{
  "n_layer": 13,
  "d_model": 256,
  "n_experts": 96,
  "experts_per_token": 6,
  "d_expert": 64,
  "d_shared_expert": 64,
  "activation": "swiglu",
  "moe_layers": [4, 5, 6, 7, 8, 9, 10, 11, 12],
  "router_score": "sigmoid",
  "normalize_top_k": true,
  "routed_scale": 2.45,
  "balance_loss": 0.000519,
  "balance_bias": true,
  "init_std_router": 0.0114,
  "lr_router": 0.000744,
  "vocab_size": 8192,
  "norm": "rmsnorm",
  "norm_eps": 1e-05,
  "tie_embeddings": "early",
  "optimizer": "adamw",
  "lr": 0.000809,
  "beta1": 0.9,
  "beta2": 0.95,
  "grad_clip": 1.0,
  "batch_tokens": [32768, 65536, 98304],
  "seq_len": 256,
  "train_tokens": 391200000,
  "steps": 6209,
  "dataset": "wikipedia_en"
}
Below are experts of layer 8 (counted from 0) of a mixture-of-experts language model. Rows are named router (the router's row for the expert), gate (a neuron's input weights, with its number), up (a neuron's input weights, with its number), down (a neuron's output weights, with its number) and show model dimensions 128-255. Each number is 500 + 50 x the weight over its row's rms, rounded and kept within 0 to 999. Numbers have three digits each.
After each expert's rows: a language model's description of what the expert responds to. This comes from a sample of Wikipedia text that the model never trained on.

# expert 0
router:532416515501421495503498539521570431484468534524431483476464460340428495546505447464490422398472526632473520532469428462636400539586540474586475522451476493468489589422392526418462494408583479459469513519422495464472403490504453491567536489547424524562541507510507447565460489475542483420515552467569435529586439535356389440423465499475574489499530413508547494473499414429552496477407
gate0:399490512424529480495499585474510477518528586487496526562419503505431491544452420467478545497542378508562487467489483551565591607421537395495505442441450502488410477598414486520446484461545516507585521495562589496441561533627482442381506480512424479512506568405505485436451446437433519548447536498583479391519513532462553490483490499554567476569491340507425496459584517475490436444423
up0:429520504439621510582499547481431450440509509469502513494481440546428457584400502477535529543501519563554466434461483516549535551411415421510509476519511516458417496614438502477512522554560571575498506437469541657465467626520514516530547484460551436489434486443585565577562537484449514506518513578592527462492482544496552457481550471506509488577505398472439480455523552541504435459472
down0:424444455506520435547434461499470528584487482481505514477453472503471428503560595470482426468511517503473454589548516548457512568556535499531531433516577494543490534432510518487513552497559529491551467522535482551546532448470505548511455590495513479556500452423504604492547562435502570484409487451448582467483507417576473534473506656539627482463507424513477496549594522482506531407409
Description: Word-initial or mid-word pieces containing b or B, like B, b, ob, ib, Bar, sub, mostly in names and surnames.

# expert 60
router:587472509409457486419529661457613509418510554467456497451557501290489515498405507500550532425492511496479495549443458511521434541548618494447471469553409535455508444484460447473487446552436564470520500432502460432531506483511478466561526548503539540565511480494502422497539548496481515446600530507512416590573464574401506472513513415432497514498548422423544457455541436457547478526488
gate0:461469481469450441555526536508481570504440647409553534492502532432462536478490449540510425484427527514491452532520472550482520512519488494558463547496475476425448538492433515557392432535566649396519557524548467497549522565462446549459535450468479527555458561475487481451446529413596505530467498468541464493540459481488547604487460441524491582631407612550495475548435520524460539470538
up0:522578541475416502484581476618470506524498517466503423540489371530401563534498404521458582547508534455514554548550471573605478507540547481443530497514587433456427514421479504473467462532543481419628494545549508539441549592480471550547479460461581571483550504474519502391477509457415508481524515543515464469515545455493521482486535553487516483516473496456480519492500493440518415519536
down0:458536515528423590430473453514511405548459484474576444502547454499548490540490520496560441528478507583504517529450467515477495448356516488522496514539499538486585509593435529561468440455463386531497466535547545382521530386502470463467519485495509453457479511510461524532573524387447508577423502549421454476542542448535450522524533472419389517549507412512442536527459537449408469506426
Description: Empty table cells, dash rows and pipe separators in sports statistics tables, plus the infinitive to in phrases like failed to advance.

# expert 3
router:542461438407433559371556557509680488500474546394481495455547490307475587498482511509547499470497467578435550496522528469431533487528608552452528460507448486490535418505497514527493474511421466483539450509485520505505488482584480384517566466520497509515475510486505552535526496466511525439568573517518427518581422502365534476484428465476485419456551380386539427495537426452472473520466
gate0:461543476493570405471454473572502485473513550540443541484526502426571540488595534350443450568547504474452473451608433572459484440459451517497573484443558441550419508475478408472509551478537564526523385532549465484495483583508478463533389520447462536504420421460449482616563453460342485490506441606447528476560472581509487505531493514536502492532445592483551564564549474545528479578415
up0:476476608584528502554533569491502523556470377576529445454555606515542599502515436504416610484561533486515420492481544422472517384474489544522462526609451558518458544533460507510508562431504513576563459464547544402513496431482502549407523419467464534506500535510476523522551517546556501574409543584516553505553459464506420559477456552531425556487550512564498534409411510423522561447583
down0:619528454563456471575480442518544455452555465558488384451447482454501530511471398449467575547565514454428513404525570553526496434539455412457469460451520492492410635490377529497525565469564508514507468447481511504469473637457396544474519497459493494516553528497498505484539511474560460577503486491473523470474497572488540447490585535558434533463417475529533563495482550555452504451453
Description: Pipe separators, semicolons, brackets and dashes inside tables of sports stats, election results and track lists, mostly after a number.

# expert 22
router:532444462486431452549637503554590443468570521481498515548514547297446536464525467449496515526480530584538497470490445537526530513565583565486527502554402539409463588457379486453541500516418476537514465506570478429499482506526478389564534453535438563505510496559533475534554532449483494490494402505455464481575394475388492423547532416538549469526473465575534498523495462414533536465468
gate0:534474480518448475484426524433649567544434516442479546503574466474545408523547445501449587458538537439531489473516561576402543458565466469593525495546453445580452479487526478429458476488543576429446452434417545484545465525491507460421472517605485542556517519473512480574435514536458513603615549482490510568605461575512450530524390574414429417569426507471495474511502479487547465523548
up0:501553463501499488446613524527541433593426505443457548564524475432533413431535513535495493478610569556553454579566481525503478596421546516451498367511497508489513521543560527544436459518508497454509531471428515514475411474506524493506435544464368417498396502492399393483496502478528465502550515497510485516515543601453440494488612435550528619505518375620522544498501486474489573532420
down0:497456504542562403464517472460550514565468528493506544560488494493403531548478451397438464504520538526531457450514525591426432477483519515478520510549527595426531504412530481525617600539486538562432530577491520447518547494503497474572485564528471538611477488515629554454435481442411535454533494513584464430545417427445535531472500461529460561535536449500508414462374498569446484471488
Description: Inner syllables of non-English place names, especially South Asian and Slavic, like -ar- in Maharashtra, -ask- in Saskatchewan, Bh-, Kar-.

# expert 53
router:516518471443461517423508602530606489479530522493452493484534518335507602488456509472558508492519467515544502549546466453475496596577488523453533469611425470505497506467493540427447398396482467537530531378565509517484526411488546500530543445505447496572543556539500472515526513491463491507537552530489449473605454528391494446462516458439542513461511497457552463469504442417455448541447
gate0:472550553525501524443495534491460527435610495544488406514521491494402519574513506534549387427458506506522481514523558426458411457541449558574438516563528505441530505490446504477563343395559457577536626486540493514518448430473435447509532599430558515512582527547461465510487470564404543523521594525555520446524523430515496543493540455590515432566501434541509468425452429571438511505401
up0:543531461505484410505564425500556509525455499566500538471502510483493392438512488572481499500471559521490539523462467480476534547525467513477471416540578542458550436498428519558488562562451540404522510526434500481467465527561499491593504476540503491461456476493592491490477494443477531522542456528514533446467524513521522432457561501427487448405565527517465455538471565531551535549494
down0:513482486497487521554490524589443434628501529527497438488607468377468481427584473438487498461591491450495448515529453475528517446511513463482537499488543445496480516529521569580495497517461517558522462499521543470548456554438340514575490440441486554374442486429429462554531418469508405553451495529493498595531435554481523453509481537468578483544496510502464515416504509461565494463475
Description: Punctuation such as periods, dashes, colons, slashes, opening quotes and brackets, often near citations, titles, decimals or paragraph breaks.